Weights of a small mixture-of-experts language model, trained from scratch on English Wikipedia: 26.2M parameters, 40 experts in each of 10 layers.
Below are experts of layer 6 (counted from 0) of a mixture-of-experts language model. Rows are named router (the router's row for the expert), gate (a neuron's input weights, with its number), up (a neuron's input weights, with its number) and show model dimensions 64-127. Each number is 500 + 50 x the weight over its row's rms, rounded and kept within 0 to 999. Numbers have three digits each.
Before each expert's rows: "gets" lists some tokens that make up at least twice as much of what it gets as of all text. This comes from a sample of Wikipedia text that the model never trained on. Tokens count by the router's weight.

# expert 4
gets: " |", "\n", "|", ";", ":", "=="
router:451590504441483488406566532544667411545498553542426576500483523493517468485456486433441487436527469465515527515504465532484474533527583477412479469471535457569466467468483493442453602542497419
gate17:558495475607496490528480473427457449606497518393487519505534410563542519485515466521501439412491455554513527515489502511588587435539498545478459484555497493504521493524535453461509495500479551
up17:491435467514540437479536535486444531506469518570480531438569593570469500396402527425566458512429514515481460489497413426420453538505505492564593546544495483514502513506448630565520407494503514
gate18:429473446526514475487527546447483453495529520488460514474457552521386484395510562488655518387506558465456523542503394481465433475523573460542420497567476567516598589459546461495611490478459542
up18:507487514491417595496456431437533470448478414517509389599477528556401499521419430483352557539392453513493438506471580516448524429579508459462520507424509443421497473469485438518444538463510408
gate19:417517517376534428464497573448544513482515508518499584511529494378596487406447449555509535483494503519490447490486549477505492514489607517485397524513526538550525516447488448458524538410460475
up19:484530488514525531524514461522466404515530445431499548588516483503580494442473495591537635476518612454530513506481440434359568486426548522460494541439477322563491508458444464464538504459574549
gate20:484504491415495507464514547493509527426517468518549493466413420416467459462618440518467460454508515494489511478453485401439545491465490589527468479558470497482383547532492585523498453495453462
up20:503491517460464499527541606493503611455485489552556476455507502537478492524468588478515558457488471520498389494504486551447482508560487507395544435544499391513509515512563419471466447520522500
gate21:473531567466461506495514422463554534468456544507485517461433430427504481513455526580510474520559382554538481540544587543470539537426525449511531475528490511441431528495377569431611562497517500
up21:537504469406494538504487467514538443501509449471458476433511427444521494561418496610500422529529425443475469501541554565473571516557452485503475556496485504498442542496457425481528540425471454
gate22:525486532465558477502459443529569547565480558585525395502551505397521462509533478393489570553597520457452421492474497528527490620465384500531447532481545506488497481529508424493518578518525433
up22:647509502504495449503465533537408455435545624490523428514541429452517597529472542397439582532582501521510478474452518628604480532475516500559463491436517527454471539501454514512557598505458551
gate23:466513556551467559553523443591553493485515445505494455487543472508498449612434474446408555392478518438491459489584454415494482436469560493368583448514553421458582493449570504440564501489448388
up23:532446368444518392493487572477476443563545523516494544501507680551544440437539503513357543544518520495481486494576503431503491521499586461492469603475481522561551446533415496484471485462504503
gate24:528514474576553550535521580500520563445513489448484449483460552561454549435483583544515523445411471449485480532494467527483431489486468556469609511571496507551351432487517546488564360633572395
up24:464422531469511621527515471491499481435509544462498518503511461450462507559557563573503510538473472522556376503471565495482514568460416514420403465500499537542633512505412408537507525528466518
gate25:528531500590519491541491491414501599540498469484487503442442495451423515544605461455452408445419447478492514508559498488544489528506486571471525502489488520573471453519457472466506516677403555
up25:494479521426480572542552496526484453504490526470631477467548472563577498530414518567617485510542531533555547534346523524464506365530501473517538526417492398482490562480584465492525506418557460
gate26:430514562495610420516373483395487511493484437546603447478452533513489524442406578482478534574558465497538467513532494518492482433528527470490497517523501620550534418485619459456548516485479508
up26:504465577510449533531500481534487471570498490489540545529536498431489523481550447431456548522446604475486581503588560608490557488575509463574561517587515499462528549507433541521441546489470521
gate27:569481491441507488440537641470467438535489531531510449452440601476413496450519533510586544523414501570525499495472488514509424494486452490611493532485520440505583485527478533542557623538498477
up27:489557503452466543461574580487592450484630598479487525456515473500394464447460475481634492479486475481543507519423512489384446520555477490639499444492515602475491524517544512513549510545563547
gate28:429536405519472494524557367601482492520453453387543587514450530463541614569479544552545468492652451427522501498520411448498588447514503442485481465526478543460426504473478518432479568553507462
up28:504385528467519521464553590512406536543470602483515460495565436559541454391441520404533449468530560515537540511459520567513627536517464579573513506462509510466483603471414462438486399494464416
gate29:457464371505498566491451506578522476539528466500450536484552510496494429586571499491556446599502394443519448484476435531512506426504533527464512490445529516489492510466470488463555492547477469
up29:433542568498519504522484439519521488443449488488541608486489638520501539516580578627502547478370518455427454468586554411505527504510555532490459546571487483444510507526560572468502484490553510
gate30:476486560480474506500569439421443546423414497528542497506524364493579447479523503594440425452525581495494409484544485482460448478445425425606383483440532504514547562499439412503450514445449494
up30:523449543501573432509526494608514460501477531564507548498453486507468534452456487479576504580521493488493519468370440504479517509433531436480446483540505503566499560514482473513517586521462647
gate31:523511483487509515526558440496411448556490404536512476502586455349508430524578555521487496460482547428463468473484463467527563519429559505482448516446497481445526524511542610508478570596475514
up31:552516524505540399483562525481454493466437521531463494530484437475508505552561600541544575572538500575548502496603578585477470489444483458505493539557496527503523568464606517541399528543568517

# expert 11
gets: "\n", ".", " |", "==", "===", " =="
router:493573524460615484444573470544651429516554536521434528469559475485510538485460538427439506476487487510569545568476474594494458480492551504501473443429516484555515440451424477423472600553520449
gate17:482535559569567467454578413579525456538516497437514473516505466424547486545543457477562500435552422484447387454476487414466521568489411510502439567535506520472624442486474532495390537568425475
up17:475461525480488383524497542436464481465537526591524548435530526500488549487477476519372496592530611487488536486549443474528496545568479507542562507468502408503459509515620444547532471421526547
gate18:525440517502519524569432565485502519581540518371490516538519443512466430393504518442566602463520513520585594528374449464504535504556405513571500479452522459424465515483476490458498480531489468
up18:509485403510434602517582544600524497404551524476465393513505439474518563565517463511539449473572616513468488515533479435563499438551454515515592532490461365514454475503434519499420548509520562
gate19:433581514456518463479474435475547500434395636510483536469450553466545503489417495568431463520467505529473540536515556566557467521503525506510452460507494588512464473449407516471423539622478427
up19:557469483481467480522448501597506528483549487423520477561503443508409423498538539473610623425483449461476465497513612493534494535432442516502527466487464495464572613489508532543450457468537556
gate20:493533443501513504487545512462618577530532454424445584457538472578508536516546496514506358432501509530527576493559430509538570473536607520576499450498483459497471484542387420518615473508552465
up20:507511403403523564479507496484601464558587460482497573463556540622485546476533435612453514565498557549509427517517464447484478468474545388446464459510463429502514442538425444471484563543495448
gate21:427465519558526535478502541494488591506395598492437503436455443539461403511490566440559459554483463541530509504433580578468548370505405429513536472497517407477434434492607494475464578495508432
up21:508522439428486410527527468501471446442504492500507472600576511458485476482481535581450596507522551501480472488534451599549452463520619565427522507468488543489563517498437511542513477489583541
gate22:561364402464506455440504517539400415555450590594518522418465497483536509430477490503497512478476446493520498528513518527556496406571608417333514549512502565495506435521482515474534576521577501
up22:491498529405466500524481572572417472487456554453464513442545523509523517382494485399466511476512570454485420547431543489523463524516431547477483439332514583499473547481490465512542564524531503
gate23:403528500488628458474451528599481460458484533438537555464491596443489553477333592509495492449617530429476545522534550631478544503444380516494480449493486477499419424493466508479492420485600476
up23:557530424563481575508584461500460466594527448479502514519516449511511530423546587474481572480549533411477514497559467428570579527521517468510511564509531556476580467512567553580493461546504539
gate24:494399536549481452451444423621475567567437533559501470470620514495411489493502428533445610541503527611526455450505503569461407529547512550511554512561504480446505527492534523466491538485436618
up24:537525447522476466506443562533485485423462516586501489563531541542470559498574538451557547559540473493437485510388473541454535531513523550449384498518482476434542438489583452562535421493514536
gate25:465630559530540545509426454525528593426538473539554457483521529531474466401488526427427489566478527434565525536503426588464443475504523484520589480465505537461502538555527491512509424482490402
up25:417575445526525516454503427483542514448510497501553427478494551487380532470444523435550427554515502473494451498535435578513469466468479502557565571454519470476497536538590461490534454453449448
gate26:511456506459475418498442693453539570427517537389570488485488475537541553523540533477616466487450502462448512494482525538525521406537463409422474436513522474488456508458500511438473536423483465
up26:530547603563470447446465487469429474548528468515475483439525468499569531522557542394519548513446454510511570514420535581529474492453517409441460467449511450502626508487485476519453639457423497
gate27:418493566500541523510507486427566529535490523529456416449457564484481523466515488443385512531624522482527495539439520574489472509452482499591536395436488548522536490496475497506536509537476500
up27:561482504516393501452531433470509528537515495467509531518468413508484515467500481430562465436487455424496577487534509383509472562564465461547556504537511570455433444578486511515517527493435436
gate28:517506525500494509496527469485450540460435549462499513537462518541430479607473446483438489523505474519486610492437576518621435456497469500487533452475530561493495531484583490499498541552360367
up28:457504450560498465531514551506546489504599460486477426500575483447531554465587525484511542497543551429546364531484476415496505554569558507456475494555503374484529475499380500513502405468610495
gate29:434534469417519581400492531515532508501448413401530555465504470477617490510482550481542505509566468485486621521579508451508483481562447520407544502487506578481440545572428450444542510481489521
up29:555556598535517509508486504555557439563543540413514497549453493456505535564567522507502545499524459403469518459438510479432482539497536569529495546458530492446522542528639552529551344483481461
gate30:455548452555528459523571470546559538518596470425439486550522478509598559521536490509434483469544560513488518510520459486563462470506537537442485435481549610445543518546504552445602435527594490
up30:508402533433527536460455597494425447478441589504444459537410559556552451454532537609486518469531504583466561499483538511433532459456498504498432456490484586532491520467544463544521524515509505
gate31:569462493530631400458415549507555480416482574450480573490508534549480481473529493531488596468474511408467516522453424477522489517410497496584437499487477613501452537483563442541548486407563441
up31:415579532461477486521510551459438511430413442508571589510507502425417515517563531488459508470433555455465473493504636415508469517552526486447474557462492442450480493506542509523528444540504467

# expert 5
gets: " |", "|", " as", ";", " de", " /"
router:436584561469526553486608518524635440399497516506436528504446514453516578569464549462534477436511510465522532531421495520500410510573459401436490439529538449545489451518493567462356582543518435
gate0:467403433531580452516500504482473453486515466566518464557622510472441441473490563497519495472594596499505539501458482569516467546423569569547440453406493509467445551473525523458530440441514505
up0:398476542548423548482542470487573512577593548416539420527446468488488382579520533555455482442530500424507540485538515483489491444537460533457479496426489511517577503545531461479484541507506496
gate1:485444389479482563517439516523653475485495483466484445483495511522467436384517575525469508486392537479530511557468483565532501516501450411518534440405484395590473569506506459468561529546482509
up1:448571485510442478477512510491422529579464541611567500465535524360484419454565532563497458503511498565478479468602483542488547479430531471505469493478513495516516539544535459508405594551501535
gate2:499426435540491400544523551529454497466612606485483438546452476520542497464557574468492480539496595424477524524532475502419493376528414420487560528501523485500608512473487485467526459465472512
up2:545493493478530503489492514424463564484456467535496552473477555454466471526365514447443451432441514442491528507460566442559478454452515475500502384522539552520429498497494499455555518490323523
gate3:390601505556525435521478454474541489420491453569440445518600524476533497403500589434480492544431464465529495514520516543451465449483574525517530516588494596491400549529479521502478621452612488
up3:410498501509527505532454473503478482492417431550470511511556413493422452425481506426489585538512517439474504491464474521501440506484493508521536554425466464534500450510492491493529605459579443
gate4:450486518444590535560468532529515498589612412435504493507519581540470574520408582473499410471462558441563521533543434462569543507492583447499506573498513374556568461538498386473555468473452496
up4:470495533400469591482514487498436544484510487596461452535445547489401603485600538540515472508517429438555487506556509499497557436517492520560438457541466363549467442509390532494466511506528498
gate5:456544388553406557505525565508499542522516435600471499531525529536502454510610603453505502434378575516479415516444500454480484417586505427492685495616520561577412505505534478491517435532475420
up5:436489424457386455509534433490548469506397485399507479471440544590437466512432494595489404444469469493471549473585588588464523491528619495491563496632474503474538476537465556523499497592462573
gate6:539494461521438394494568503503499525540446563475535517479404504510463505473527629426467483462522404508522506504477454449500501558497442522580408493546534581504500427489366525462506599532457569
up6:459581501467470493424548445509467501446520486500412546474591437528499465494497456531581454480512326567527517521487491486501486515530514472514405493614515456512442460476452530476514409458565503
gate7:528540401454571469483513437472439540458408517672463620510472603476542514490480504548444535561469411499477455462412605519444529472467522530482446508507517554416488524439600477552507542443525506
up7:496490558550437447487534553580532530513377478563518587487486403408511526481536530475550537484545479617535470463475627414419472505562477467532542465501517462496506497448536554504514565585383514
gate8:522573577485504461522533561457506549469576485562560592529481483452491480512375470475471488479422497494581563504363422407513354541524505433620495500422461464477466497492426479476447558513456497
up8:525510557531541549499605470401489448446528538559543504491475460585545424501402460410506497499419509420526488519426380478427461548573485444486474505517492357468478516505430483466558541576468471
gate9:473515401517471537490485459534486506546597494537454503485542563519533491448447526480492589488472548589495493502516452563508492428570537473502455539526503573490471520499515503443603473603424505
up9:460540441486502485491490525572521479474595468543434515460518502496435497524435487498507573488519510551530506519599533536501476436521458507513527550543493516469449488535470504445576568559439592
gate10:511536397458534471467586466408465437520487525443506534524480548520548397427503480447502543486535591535471454462443461524517533560435631530420476553569494533525476483475436539490445438501480588
up10:451503539568498540486493529602517526501558488546488545490450505527552527554489440462551504556528442550520478502555503563491448526534540492486516499566478542486403491496478542501452464484452540
gate11:418546519518525539514466522514527496514570513420418418538553540419463467517487473596443565456509499461530445463452502512561569411566422608560535577559524443554537531484590461446463529552438497
up11:598576442522576525531490634542539463502453475513465550465538548474432536566419421555456553452555465466496476455474563493545491410544506547407518553460525447530447535522571579549445500578516497
gate12:553480450485545498480533465503570444473443565526482471529474499519464532535515530540367563506546472544460505514549511531550527568550575512382384578523451438484491471509428575497517542504449482
up12:478492533535486403513463603555519550499462499482482550540492528591456439533552482494559521474473501497525441496361577467344463468470440430503568445457525420462551417546596467470469411539499400
gate13:544507513470464604514622473513527550491438501501423582521533416476505547542498578472546437511339493614548513498473597603588482505507481532472470528473513567458595425496425631496574450553488490
up13:477440472542488410452489495457553562532460484482573480483491526454523432473535471584456506369444494497471549503665496544470578443489536385474510434465468445499466582530450499522501495478613418
gate14:464431507485562455512524483501525499466470567444423541394531566476566613482538421467562517430576554511487543500466499496538500485456430507537477482433517547437442516482505536488576547492543491
up14:479479536402503517456433509526466551554503501430509567424532485429492515430444421520532447479625522570465555512502442526398554489398339432450525504445551514494543510472574445511492497546548502